From a checkpoint of a small mixture-of-experts model trained on Wikipedia.
Size: vocabulary 4819, 17M parameters.
Training: a variant of Adam for the experts, 5066 steps.
Below are experts of layer 4 (counted from 0) of a mixture-of-experts language model. Rows are named gate (a neuron's input weights, with its number), up (a neuron's input weights, with its number) and show model dimensions 56-111. Each number is 128 + 32 x the weight over its row's rms, rounded and kept within 0 to 255. Numbers have three digits each.
Before each expert's rows: "gets" lists some tokens that make up at least twice as much of what it gets as of all text. This comes from a sample of Wikipedia text that the model never trained on. Tokens count by the router's weight.

# expert 15
gets: " |", ",", ".", " was", " and", "on"
gate0:147163120153127147097121115061081101157169138178138123144089114081122082106153117127156137079192122122127119128155112038115098142103119058139086178164143149112154158108
up0:142180094155141146100122119068053088146169121184132111142094121105137085127159117115161153066166123133112125130160113051120100145101113054150085161167146133114140135111
gate1:102190120131168250145140095135118138140123080112104068085141119166125141098103145162145069136166128124118136090113130102092178133105161057143116101127144099109083170157
up1:095095122141086055088140207116115113106106115138028174216080094024148083150154102115113158121096170152178122138158156127161103082121098180096154175121187120115149090171
gate2:168120127190051097116111089174114116097167107132112139119122169148145103154137110084120045093110091156146114138148157106090149105155092179172135066181138109080120140105
up2:114122117145137115144163112188119096126161113123092152100073157145162111155156086092135124093113126089137087126131160097065133119112124151096082057148142157122199124107
gate3:144115086132105123152173088155147112168119189117158111121130071087126175157099110134109086106185091092121114150143138069105212154165109064122146088124137109108193060143
up3:096159124141147125128177127147110150148121173129126071104128094110112148129124135139142131091126124099115137135183148106115209153121088087152118146124143099134117074121
gate4:126177088159120151159158091174080069179071129092125152116123108141137184041066094154161123175128114092146149127122150088170167136137051116081146104060102078155151152142
up4:110089157107133120125092172107174171071162115191085098145100166077129087201163150131097114106142151174119131133120059136092139149159233114177146151161167183075124090109
gate5:106096095133085128034145122075121167129127118123103112106101110065142098126150029148109105158134094174135107170160111059102126166104103089163111135121185175104141108092
up5:121158095144114093116117153095116075111121157121119156184111158112085128080123113148137153120071121192125145196148158158074165134120133133178136098110182105103152100108
gate6:163218044062178147175112116106165162145151075168118156101161136109079167056155155126115066143089157109154071166127124159136135105105132147115123077149137132115103124118
up6:173217137135124102147132101111134160093139109153140102115146137119163120085127178156120114125146158118155029201081158143127130132106135122089073104138117131134072148154
gate7:150144096111172163070128089149090082149114111081098105149166082090109105176154115107134126127142152127105132159102114131111123095132127097155096103115180133169174142143
up7:110081144153176142139158123092175172079142141138115170092113147142128125096099142139131112104157058128188139122131111136131184130141139105080119147209113184149116120142
gate8:152147126101146143144137100153073160109049145141125198111093143079140154152141137135098143121098100115147133132124107074169140066151146158126099114172167194096140172125
up8:123142143158149196136161131138086172126111133158125185146092158156104096171139070125161113129146114199124127143161107132168149056192147148145126118147167197063109166120
gate9:137166136102122116141170150120167136139124143174128128151117105107182091144146065088137169107182094129089134128106158132165094143125140148168154148108136162045097091124
up9:057048115175154110147156146164073203126147149088117058123149123117097157153134113235136137162150159132142076145149070137170173098134178152138125127104152155172116109082
gate10:131130117143145147149178117154141160108139119079153132134111153044088116131150122126172110091125111067169123069137131142133145112114132155105144188103175152129089101114
up10:171198153193148149136097044143091164174124133102149086086141096085130109103152111143108153106174123167111154075167148174128114179165126087070114138076134115103114126128
gate11:147099097071100097157179039104101125143138184105027140136110134155115166046129043112145095131105114181127079127129174088137082151093184132168126085072137127117146095086
up11:115126144137130106146156094080103107148132136143045119184131157162140162065107078087131043171109078168121067111143154094131099142175106072151098096105152132117171102146
gate12:133123164165137143144158117166171143155126160085131123135113084143116151091108102157142143163152150132137133087111105133165090096183213112071074119128145113125126106119
up12:123103158120127133141088061177145143150153140109163183124142115123111125158114199143094135085108135126141077108133149101130117144152092118086120154119157113089173119117
gate13:077126139161106119096121086124095143139162141150132138131117123108084191124119095034162179198210091144068173101227148158101126147144111124116110154130168100210152119116
up13:166149122071174149172118151127159111102102145123113098131123174136161049128126183188119076074076117114184083153062124101124118071102167088145130108148110159021096147134
gate14:129080134139149128151133201130076173134134123145136138103116145164162081117102114128121185145131195114128118113093128135141090130150147085094136109104127172109108152134
up14:123111221089126157151099179100177152116147095155128132126135148165140059100139129099123144120089119121111128133092152166127144168120084100111123156124138232074116104177
gate15:204144076133119108131068183080122180118111177135187132059109127147059100139153115111111049127108128124093125112173156148135134129059151121137116077119135125027124131130
up15:135157094166126142175139155158171134145132114098092088146060140141124116110155164176110092102101135101138112168123074156073115135095157164092123119135116136130109133139
gate16:169092133136107124100157088129086136141171128122149140148145183066165146123175098125125134073093098250130108119128060217093146110100122074155100131184101086102123054069
up16:101138132102184143099142149119131087106138145096101119126156056186121061102087156163142103132136107040140169155161132084131133132100146155117157164092137149152161212152
gate17:139154122105128111133157138105150158084150154149125144121168084098152149129167069122142140130079116172133141112118087112107169125101094109114142128115172136129107168109
up17:123115111150133129140136177099137161143127184184153067064149060128127163128142077113119214183120187142098148157137128123127140156045135135156118136110098092106121130135

# expert 0
gets: " S", " T", " M", " D", " C", " L"
gate0:121133132113124137109159135116074167066143164143047088032098123173167147161071105146170113110147122088157102126106102178248162109123132091162133196102166103125113138202
up0:129109091133121130123137124176126181164130158120194129080120075104100143118133139115135114123136149142138176106136109128138097116087122077120090101166163132128157152167
gate1:091170125172053149139098093137179110234166067143170099135160166131133201110143174109113141085150141083153114104186121129121160087151179107138134119165106126152174145090
up1:125093121150093147147109133130129107150084140218132097238118168214152150120100111096106095104126154178098202108090099092129053130126161099062131080155116114204134127106
gate2:089116148102074100074117115134056145101118140108115129159134140137145127152094075140127159154200132161049131149116106133135084056152119148138135117139224107144163184120
up2:066106168172132143136159118135095091143135126145125133155162184173129161128151138108031138163114097191129122146161113127139191157095155120162136155150092106141078160148
gate3:137102183134125141157171095166104116150114157100105215141161163135143146145138088166167148117115116093156128157137089149152130093125163058130103123078178167197172193120
up3:165113108123081111116080167154146165096136127124167043099177108197103148111141147121082123071205180137096135095124133157097211131123155132149110112131142104052129154154
gate4:138148127188119128151202120123169131159092204175084128111139125141158084198150184178062110082120140081129114097132083075065141109090134166068071133125132139093149144132
up4:177101138124128137114129149086119117152115157200127121123113087135095160155148075149144157111173145141171110134116177146175061184107150169102162155129134172113163062144
gate5:089131095166077113142099131135114159154079133164109170121150122096105096132089121101127162181130089207143164155196123121137126099139128123150103159089061146139141164129
up5:116143092163098116143102067125137209155095158113144139098133114097134138186150064109152150196126110138087149149143100131178103123106142124108125067087132126156123133159
gate6:139138070204169121138143161081150129119111060137094133147150176163074181111124135162156116175093189144123114156112160124115110109059120058146114131124158084058088103127
up6:141168190156150125128092111146188115108162105123121129073177138091130142081147143153148154114150163108077177129155173210096159119143139141149107128158122145170179107111
gate7:154123155069094129165127085167083127154165217117147093144143050153107143128134127118116165185094148105171152225083110128095112123152168146172144157176119143152140172124
up7:120125118157179153084114175058169128079089058152126173107140189072137180102123147141139099039181124140109114060176137152159143128111135096081117094084123048111124090108
gate8:075119156117102121110102099141144165127140151098094138152147078095064111133135075144151172133116119102105160144146082081185116139089137083060081183081153141124101160197
up8:150023055137156117168084100169126123151139138177181136134092172101168151079105156132200139190212167171139137099100171114124110138089040124180143109124128141139138092111
gate9:181128151104154138154078163132094164117138111145100089093080105126120111118144115190118153158119133127106092168069062136114182149181168112106026073111206098154174127166
up9:115037073139100093103119172110134140107153127093145147147181114109067088071152102177144107129138070148129159162145115139142090148135192167080152219160108160105126211113
gate10:139157129152058140128099111120096102087093111112119179158131094085062075161141127159163113083154057118143150160133120154145119100133136090107103157101084146158089151143
up10:124151151161141114167128112146091144085063109172141138070085090123140131128152115120153073088109177188061145157084121090100038092064163134160099139173157114153183132063
gate11:171156145160149115152112095135098138121178125118092069126128172137072107134138165119146119178110144087142169147211150193056089116127088115134086122132076121149111123213
up11:088089133073125145110126115160072118124108156124108187178081159111120163141118098107140150083150092176131112088143114107185113068119148123099159152132123147139077147108
gate12:111125152176070122144124128133109146123144131121129126071154099145121162104153118159145129195133092115120119134134119161121138147149081131156101129157098182139129102191
up12:135126064119213143109178176142083086083099092131152080188076097079121096188155085123132132135120182123169129096068146084184136128146149173137160177094120080113068126077
gate13:103151103043083156098079145150095207080056186114135138149098124170188059120058113089148113110133049148123113135082101134168113127154121133065180127080085137092140143106
up13:104114096080120136093089135166145140172162142129165165103239164118100128169093151159166092144115102107107119164089129102138161109156129084190144041139129122164119137098
gate14:109138171166109129155081083124151161067092091105117089169149142097153162129099084128156135123080168146132134090095171134120133116103108140160158123155117080174105059114
up14:137115073108163112138139125102140063162107130186137161081150115153119113136160140154112175072131161128110142145149093112124109100077195132149095173171099172120143187152
gate15:112167056127084100126090143107084126173155174107095155115190060118108098074157095128141108079103138087129074156136106098103160112186173142138127082133180063144093157133
up15:108090178074145163110171142159196089069128057144136110150109179133170167141096161101112153153150126146149169098106159135165104149094085096102181145126057167130181105101
gate16:130174162141171116084116138173080100087148151135187104070090132150154143135165155153143088123166083089053146090074123124165128124191145118130119104160165115118141154113
up16:145147137147168125093111063191099093108217098121142096066136139134116114130131188123119079127118095093101121111119123121113129139187114146161136127139140103122141118139
gate17:147126166170090120112166080153096166159094153124123044152104143107136170155137160182080156126121105142080164088142089188094151107133185099124108177084125142131187173150
up17:094104116084154140126108157134135078123179075138113178112150107161143080111111109082153100098130156114163110186102138053184086142128109138149149142208127130125151095100

# expert 29
gets: " |", "i", "o", "0", "os", "ad"
gate0:134118099139082119077118138116052145165120113181160118141111082111083114209143116118139142163149152093160080169161167096097138161152128132152117101122142153136103179102
up0:143129143106140124168211157154139085130088085177075108066073153076143136119128132077098096133079104131115154109126081133067163110079151199149130046183125129131120124135
gate1:109091133142135138115143131180125157138093159127099164186079133115175116129143135138098179084160131193159144077146136086141116150109148126213115194085120182191102165163
up1:129091121121157120138118139111135157106143097120168166158139051140102143172138178094092141107130133117151111127213128115097124155118143113105089156116119107107163118151
gate2:139091149085069111120131118168117125127118132109114173138068135160182139163175120152125136132156147058159069103124122103148142166110118120217122063079080175088082123145
up2:130104163111116164149159132130123087118118149120135149102168122101092122152164093086069125075071118119159121098186156124105165109156147116205143141129109161157143097200
gate3:131167072130089139075138146153122159089115102147124155100104084107106156140122161142127170154120140087130090202074141088202071140157120137131130135145171139106169120064
up3:116129135109072143161181157132185101122135062103122092117147112140082131054077173177130126175160110101165105168148091240123122113137143100111115121105127096199138144171
gate4:135108109136088169141161110164156111095147106079146123114145077071074100154147155108184120135164135155152150140102167096185108086181112104145113156194162144141116097073
up4:075129147155171089144138100205108116116134141168162171100148169160118106083128100149065105087129175134187123071156120147149168151147085178119117107093091157070151123215
gate5:121108131144131150128169131118128155120156105071106120189091101111118103122129083146096157140057095168066103227103152121156161111117171073112150087163178139135080139100
up5:084136134145132152090137154183121108118097111127152106116127157154172151111127134131119160107128168179113208168113165135084079105104168168127121071090107154157097136106
gate6:130160110064109129151098139119097071115074046132151080125141167163070114155128081176159161130155074172145150168149191156131146130171141118114157147143156107112156153144
up6:117140180122155106121151133130087137053144161160160194109098056122155126068150107078131126102136108157133065106141162165096102106148160185159138163173152166135126146171
gate7:171138132137152126170128190147132123102132123123128135128055113125101091098116118103112156106075081090108161136113138134146141157168081117149131118200158042179122072111
up7:100071144161074133114194113092157161148105107138169080140128131085201072104115163189136111117165106143132105161190152114112085129110118145146191141131178156175102109153
gate8:173159124137116146136156152166083134124115115111184157110147130081069148109137059136116137140137158163171088115135142176129165110117053132147191124111128134129115156162
up8:093101149236117109141171181141140159120094132144161105097108085123096121117192100119158130144120172171107099138057128192169159061105127127111151111109166093129140119104
gate9:163124137193130128117144141162124129116145107139105126162096140175103142120126178140122076113047139092113105148137139152187114093158087092159156139117069147126147108104
up9:165129129102172113161056159141127098131123090131122107085100123125140084141134128202199124105183116125139110197145097084168167180079097151126113178139134121168109080200
gate10:111184180106080119054084110153107199101097121147121184144115124091150106160127086109190113119095131120109133111143171135164107169118095149121087127135103133112149136115
up10:091118076171137136132189209150132099163160095104091075125154127128093118084090136130089176148169129102118087134102086130083125114115176110119175177098166131141131136146
gate11:173176143105126107082136171138136156161129113157133116166097087083120149136099137115116149121193117178143082149144170135156112173200104194153117169193142148146120107162
up11:169086146146158105120127138110213091129194139179098169149188124084138121107113106164119147136143149099161148087066215091056160119137127141118099127194153149163112088081
gate12:122158155132188150161181108123174115129116171163093144132117103173099089156161123148169130076138100134146078145139178154119088122094170131117146149138130090137215110108
up12:120156078105100145103167154089097127154134114141078142129078109101190096177153102124115221170136131129157164121144150140067114112095116141160159080134154163149073109128
gate13:175096118050117110112093186184169131081135110159064121136093129133099177197102130154132116191158106116075130131151113131159120156154139114067146163074082127130152058127
up13:151136142118132135130097134152148114141083129116161132125120163129127124085090185143163085098114101125133075155189180165152109143114088122166118139124105096127140182137
gate14:183109108120106125074144123115120131081092088111114163125137151208114111155132086107138098123123093201144154102048184159133152115182149122136119136073167135117178144166
up14:124156146110148115189122163127164141097172102183122142134157119038165123094053169108125124141097156126134164148170136171129160153086078099132086110156066141097066056110
gate15:187165099202096162169139095149136149148061068116165152067159123096079091118106120138073149094140131154097138106088180197130131129147118110168125156130079104193095107146
up15:071089136077158112066117155082124095148179188150109108202113144174168150122154131119181102147118144112144128140136072060112130121110144149090124083115184165073154136138
gate16:095095088113135119132143166153130133144144050107131127140118144139119126187168100137100118134059142045075089136141120156086203134110081195130203164159117205112122133125
up16:132138132142111138136089084137133119110112193175131135122150108085103137104121152163141139122179120164173166165129163184147026091144132108122078095139177064160150134136
gate17:116154151122181152176152135111136130139083125112097117141104187130080129197185080155124148140136140180099150119142147229125103127145129117133124128155186168129135128142
up17:096138156127138129149153112130157142090139128102138103160127117118133166129121094121102112092107142144099117114119115190117135240171106175113144118179099178140137150121

# expert 11
gets: "-", " |\n", "\n", "s", "le", " as"
gate0:165185101117091131124123158068154099136095104128121100121179106070101159166105084127172135159186143176129144128124193087154119150103151138081140125143139082121082056086
up0:133145125115202155092104140131048134159135124140106138129163131110070096112059132122064160123128140128075114063166149126109116116156147133183179111082100077081188134118
gate1:149141150104127139159092147177166102165058072162107139114097143105130134135086157146168122142127141120175124104119123109130093133165130111112131170123128162159185088108
up1:155160120130178093158164203103119164072168095119134119096147136135116166114124100118090130138052088133173137133120084125145138138109129159155143112115130099128081060140
gate2:108112102091145152097114056106124132109121114126119121081127177130099087161121130119070096103143098077163102130120160071171121133107096155191106122119133163122183165160
up2:134144115133194142142120113195081103094197157151130088107132142115080146102092135104133171154112123094158155109114165120179160167124089121125124096131173096053086119142
gate3:079142118192133099174196145100170045173101121102093106105117150077153113134074102178097123173138148145149051180107151047056108121178161089154122118137085165146142094186
up3:144137086079180147176155118116138079080177146091122107130134146146104148130138170112133045124105097088114132079165059181183165143196133162168124142100124170067175149088
gate4:108131130111172194158119170163095083177092157150114169081108034089138111160106105134105132136073130131183114165100138150138133151139154075110121108122118134148095120141
up4:122142126180155151132178120124191114093183091147160154095186100089160151138114120141151144123243078123142122128180093134107185099151116092124118024096132114124164041143
gate5:116130130098167185142080085145073149162087212104083163148122102086123097162106092119149151057131137190125140174087101162164156126118173111063217085128084136136141103137
up5:141143143159107126128171147158059073157173139130131037110134125188084085120181130111140169165142124099146142090190139081132119075155159152071129195153152065117103188133
gate6:139133105091102121130097004165128118177131095115125100144113126107124111055155155116062055126096149131186114116163137092164097115102136105182123110092043104097146118160
up6:151139160127112168169215195171170139086151104148079147146125129192124133124121156144130105141102108109090124091148155150137137127157167114154104146122138142111111149142
gate7:145111130110075146181092110125165167138093109096141090152118122109072046185169151143169053109086086128103072137124074154150115164113151112128153142174136141151146163138
up7:125100121117126136119159046110113097115164136137157126121171109128085123104169106162122125125109110040082102145104102107114151127131150130146155138139154081167108170135
gate8:205135140113120113205106089135133159075065190141175127128136135155137102106116110129121132143106100146143109146144075121105160141083137131130114126124078152123101126050
up8:104103131182143088122079139137127123163074166137143159096146137126133197147160068118076099161144150150133131127145139150109105067160153114124124130111130112108148171101
gate9:097127119148130121143096143178056156078061130102123074112180119120128131091097137166093035157106117135139106112119129133086117110161171069153122122127122078080116089131
up9:144122193167133136143160128103081109187136148138125157057145179162140105132142116103163092144159158109190087155066134084113171212163111136219113079147143147119148078159
gate10:094171114157167100217175115095134137149070135085138075170059169141127126106141183164110056086120094093144117150117142077176134125097120136088067104084125127129172116113
up10:107109140119155146061128169128152140167119126164185164111177060162118151167155073162087185119125170125134118123147124112167086143106126119144124101173172112102145134112
gate11:154106127175167114069107152156119130058094144144133150094129083107138111110136143149138173149150127128080149069103121106102147107108170150128106131172107090103110109106
up11:195118127126162120170083117106128133095088133136131145116132162106127191129093044134181146121146135115070160067136113146094123142159131122179156173171111090132092119182
gate12:152138157092112144136116113154085153144122128146155113156120139097158126131083096116104173094169131165134137173086121109177122159089113100116176130133103131138114079090
up12:112112079165146109174141127159079182108099129025157075136041143137115119169106093169090223136068120155125149149167129099115151110149080147146098134118164110164089134140
gate13:120122096111133151154108127113076171076143108150119098099098116176137124092106150125056112112194107160140150169097158128113080156079136141114095159127139088161147103097
up13:111106164136095140113142181161023138138097144142157126165106113159132165101153140084110105204109133182153119129151123056147110138159077151116136190121066080161130110095
gate14:107120104133077147155055124164085128142103135210118114121123100108171139126129189147128080141145097088095105145167112115087117130141143155092150130118118130133134145124
up14:117108141169095106123125143126120119138099155155099094096114121109137128068151118084076122052166149112127125166139138155075099143114058192138114169153154188142131172180
gate15:118097091153164140128156100072137100081094171131060121160115130137126126080090141187161162152138079124143095079205134149109158136146171142138166114107114072025143140123
up15:133129129096082130094126133108115106201134091156197074142142142177048145197144138105098139084125125092129185147097102115212122100068112101145117154161098216177100154166
gate16:116136116091152152146127074146128123160211164087156157128133171120089155092096047134124114106109089143113145140100120166096128104172157081126140147095124084148180148115
up16:105109125150131138049112110158138155120156143114111166076144115115163099184126176147130096137174183115132146108200097055163144154096061147113142094114131209062159109105
gate17:142116123109121144132138062158109171123105209151168100169076093125093162179119204109061088083136098102176108173100125053130098152116135141122082159160098132145205109102
up17:130095142172081116148093115190193121115137150175171111152167135167106129129168071109074110134128186077114103124146118137126097120111126125103110090157164136200105068094

# expert 22
gets: ",", " and", " |", " as", ")", " was"
gate0:099153089104107162196172166140076171096085166133168144127112092161130142083156130093118163117133096136123130166094206110223113152123127109111130080124130151170113184101
up0:107126087129115123190191138158089138112091158142128183139115076173128180087145130094180134107168107100128098132123178123215082176127113127122184096136149147171123162124
gate1:176131170130132108155115096196167097107094123165121080132143074103151139116095114149086135049095147118135134134163058090121107138176135082109165124132080101129155107093
up1:115151172160107150197142118195185097118100141163088133089162108074124189114120132192100119094073195134122109177129071119145084133114109134128123163129085057106087134095
gate2:158175096135144135111115098061122103111152126153133094144155125156156153110093117113104167085092093100126087162119129112142108159134121119094166117125185157145232179151
up2:150138102136137149101054121078099064183130084115095132084089105147160068128121135115122104115191159114173134104148158089124096202151139137167107131139127150163157069118
gate3:161112082129066140221140160161131131087160150147154143143168168156086159099103109121182167060121115073195163135143092132099069093172142115096136106114173166103126125126
up3:121144179121178108113109106078139129103113187142166156140125074087095072134176122103124192090156139150109096118124153160132141116093100136110116125162091115152175095116
gate4:150148148069122099081127085190147182151120163102159077128146099101106083115135146170075114089133184092157137128126191089124146184148134113151124159197161132125166104134
up4:157139132070116095103137098193124185154133149095140100131124112108085095136143137151079138121133163080158118121147169117120137164140136111142116169198140116136164095133
gate5:111088072149116117125194190178119124157111111118075104144091087152152193144181102107160165129116159072127083168122077186154134133151114204077110099086099150096146098114
up5:124068056149138110103145156157122118151141106121081093150129120169145170124177105107187158111085153083088110173135086139128109106132112191116081112118092151110127125082
gate6:155181153162122125122101158136119095181129161215103106140137074126161140142149114154126175108104152187085154126136149124125137111144142183137163124183183187082167101135
up6:129138162204112099076120191123135104191130184151080158121145124093152146109135100123146208142088148194112153134112177137115140123117128187152154134169134204104173120158
gate7:127106104114103142123183107083161115077095171078094086147125116163095096117168129162105147122117128173130182113100149173146143119195077176155124249142078136102162155098
up7:091144125108133152085133125143084120109156168107108073164079169140100116127159139108095168144161072122085179137068170175145125121192110136174170147130069119175078161104
gate8:118104096164151104125190167134142150128117109091168066124167132148182141093130144107133161129198166085086102112097129196106129090168210139195064208146114196114135186138
up8:150148159094094134129050099123115122128137139171083175127078132103080109163121098156107098127060084158148153145163132051152135160095054129070172048120160071133110095120
gate9:094128163141103127149082097183111145106140109096148104170162177151166137134075152194138141157126130132110085145141142187130092132174129124112088100089111110108142163112
up9:181136073154103110116081163083186124118107124173130122095083016126121085128160152101119139103149186092145118137137096078184167155058159133159123121184116086132121111160
gate10:129154116064099096123156119118093113106128116071142170149128127081112138140185139178142135111128170115128099109146091095115119076182087177180153126113150129124177141128
up10:126085119166161167157112139160105120136140145120164145103148159126104143138048179073153152118153087098163133141062168188163125164095141105085117093121114152166108077144
gate11:133117146209080088125088089140096150117105124105166087076117120103118135113149088081139159177079150111159145086155136105113114124095117080112143140134095099093130139125
up11:145123132148091137137119103150130166131066133105165112099101138115073112116158074074156095118078129086139129080156150105116086145088120081080140145143090112129146139112
gate12:102136167175190181141176109180119123087202073179046146108132127139117152112119147123139173115106178081149091153144154121141096128171149123174151136178146123074132095120
up12:127073075109065099100093140120140133165109138113223115117086138052095066120127139124116085128127105124140154146119096129114130105127077124070082118120144125176133194106
gate13:126127087124097129033152118137142144139188089095218171150111109178164086080108132137143095108123145123172081134126138118130128117064118127069133116167171150138120102115
up13:134108100126104129053178094158140142132172076114219164134118129161147108080095097135133091096128159124159081117154121112120109107070124132086150147187165143140111126104
gate14:135087143125174141136105134084039127150117151107118105134114098132078108104135101112068154222125153114122095132112211115157156123112119155103120088135165181170158119122
up14:124080136143159117143105127082035122143139138090116105139131111124069110091135086105085159216110148097130100129121193105132124131105104152107115106126168177184148125116
gate15:087101098101110132108163082121076139151159167103144129141155127067134058135178129144099081161123088138105178095136114130150127108139125056070106112094093137228098166149
up15:086088103097115131100165112127083141158165157108140139161159126080149077129181114159090091169135105133106190108134116133169120104137142050053121093097109141217096171149
gate16:132143174107175179153140117107062110201149085162088130131114147064123157162152125094127153072108131143118148114159167082124104136129120097169149049159220146126111137121
up16:144131104127084102093129122113181153024116129089181123115125081180149124129126152182116099163135116113150140136112067137132163096134113160093105188100054104116112129128
gate17:172119068070098078138166089083092103139126139095150113099124093093109088153136034170141114180129112176122152093136122143105081117176101128131158130113156133095100131127
up17:095128042163075087125170148106101103157152062107164099165125119132150094151194060200139136201135131150091108137136129142116046153187156055158133124105144144140107175129

# expert 10
gets: "\n", "-", "or", "y", "ation", "al"
gate0:139140145136138076133106147129139180095133190121135160142149173047138148136152160113129139105099163152180109129135173133114063116136081104119167116106138125193157110041
up0:134134081159129092131116140186114139115147100159105085145142087152135151141130136149164195105170031088104147125100146124133127175086137179122165121105122067111080102139
gate1:167187134159116178113140152067177172142073131110096151137128110106091169155154127112154088110090044139147115140117167108128095126081113136133130158147094121167124098151
up1:108046170125098150137114178192118062108172130177094125104133149077126163051124194149123061092094146062140136138126078118099109137151184112076139084147134086127081130149
gate2:130119135094151136154135079138186128108171139148136175161136153037085159087176171165154147072115053139124133158130117152191087152061152115116140152136095142101095125087
up2:219177117126165126080074135143137114129145220071140092141106061078132142139132177120167137137123113164128130120068147163114116100135128093108143125117168139075162112170
gate3:102146164172130141113091202083139151195110124155118110084098081148136153177113108117108131113122160118119112142117118135136124114196099100174084134128135152096067078182
up3:162144076124114135128140186077067140187081126106106035156075100117159165201140158134093154091132143161118178092146113097103174114131082087125103146197155095111114120145
gate4:157132153143137178138132175114090184113094141079156129084132120126120115141183162115129100129082091107143138131143035095141132117120113113129063163150060125153116153122
up4:134106072107152111135179091140148089114141085115135074115187170125129149157124100116103115120175133146122147071101137145139162142171115089122165117173160115125091136154
gate5:153142162098153167127149106103155179101145079182174166161109057130078154125127145135179155094117121153138168125117138082223108122130116149147150174121128116110106130135
up5:148155143094154181175151166132127160129106119202091091195047154078157166141125140137185058151106138155026148149074093136138121160093143145096091109109088159190144171146
gate6:105164113219135141145179133113186085124099081118141162191080193144079162082019141154154122096123168158170112152152124142159143131112102091136073095148131123171040111127
up6:093142105107171118139072108134077161138124133078146120122100035129091083138134153157107150092154127172153160093132121158180127207130117066104075112092148087152135151116
gate7:117140163113125133121105166086110138182091101177084105063140134121165159115147120105129110117036134122099066135102087061164124108122146095171065131124094165106151075168
up7:148128157084088163143107148107129133109151076140104108114128106142163148147165180062161097129120132124089132182097195100162099137119139072118151074121111148151184069099
gate8:171107124113127130168094155149055138141121106126116164117147114161110161064168109094084167107165142098156134153086123080140118142179132105179157141093087121156085167099
up8:119119101111131147133121118144017188128134139124128136131115127142101124140154114069102143111181150085120107180065115097140109111142140095197090143099072137123086135116
gate9:090124126132130134136160119178209122141080110115156188113181154154158126162121147155166162092060117139125176144215211118099142121078190081085133086091130095153164171115
up9:157093201141090145114169077183142159142142100077121165185110113122097134146178138088117106187063062136201122104089164196164150150099157083142127179125109154164137103143
gate10:134120173170189143100048124152148139151090140120196151154132145190140132114097145155106048078088173150105131079105159118166125117149129078145145143187110111118127132095
up10:070122162117099125156110047162157160150089105100169163176122134159124148154113165109127099133110109137104155175081101157152071151105117111157102136148146130080087103155
gate11:120125113108145103113140113136109197113117123151055100127068159089077146153144099137103114142084106150098153126167088140162170090108132133140107129128160087066136124140
up11:124106173111130129158151144169141064139130118136141151168157128182171158076116133113160159129168152124193115139098177110136119161142101117136157101137072137141134117141
gate12:157161151160157173145193142148112144098128148135213175129145176178110126097185087099154134170131168100144148097104131106143139161126165164145172113132124126124140121099
up12:132154179118136158142225110134119169096100160168166151104150147153110093162149066108182113189096149135140088115101152150136110127080152098210176122131093101167108103135
gate13:161145109083131151110083139149156119152099074112160147121164180142059140155191178094112163142041110107102150121150103165105117127143135110130105130098111149133098130086
up13:075173144125102115121132170138133146135109132073168114124126180159121130176111150131133162131166126071162120113149117138152130092094077077091113151080086133116138144106
gate14:175091133114075161154149087134111160081105112167148143131205156165111163133146173113138104113125148073099138156105090126132100083108163118108146171080116188164097152132
up14:132172127141040107127123130174178080125129140126088137091160117156116121108146094135116080124142135172120142106152182138157166186103109117138209175124151105084135176088
gate15:108134140144155178153118125127104098132140109112145161159108099132158117098127122058213187059089139135095125126094172113189118163104150145161081090134111146123169122111
up15:139120129171127137130141132072132148172118129138174104132140151085068119039081180066105108164150094171159192090118045178100128099151123100168109079113088120103136106103
gate16:162165185073139204105118143148148201102135088080166138101141135073142113105148159104125145100115065117082164095125169067197115110114141071150117147161138160126161137171
up16:164128141113039116190143089159135105143078122121130177126166160104133156126116132102161132122083100169192150116092108135104148160146126152158164098145164086123167120158
gate17:163137164078155136192096116156105124103130083224075101079190109163064165125138126156106098138116113123140128090049135150165170188133053177127138173095121136182121223117
up17:161067171139165167146099105156152175103093195169070089156142121181082119144150126139143105134032114133101102118153175159172106098124134148160075212127153098100071136153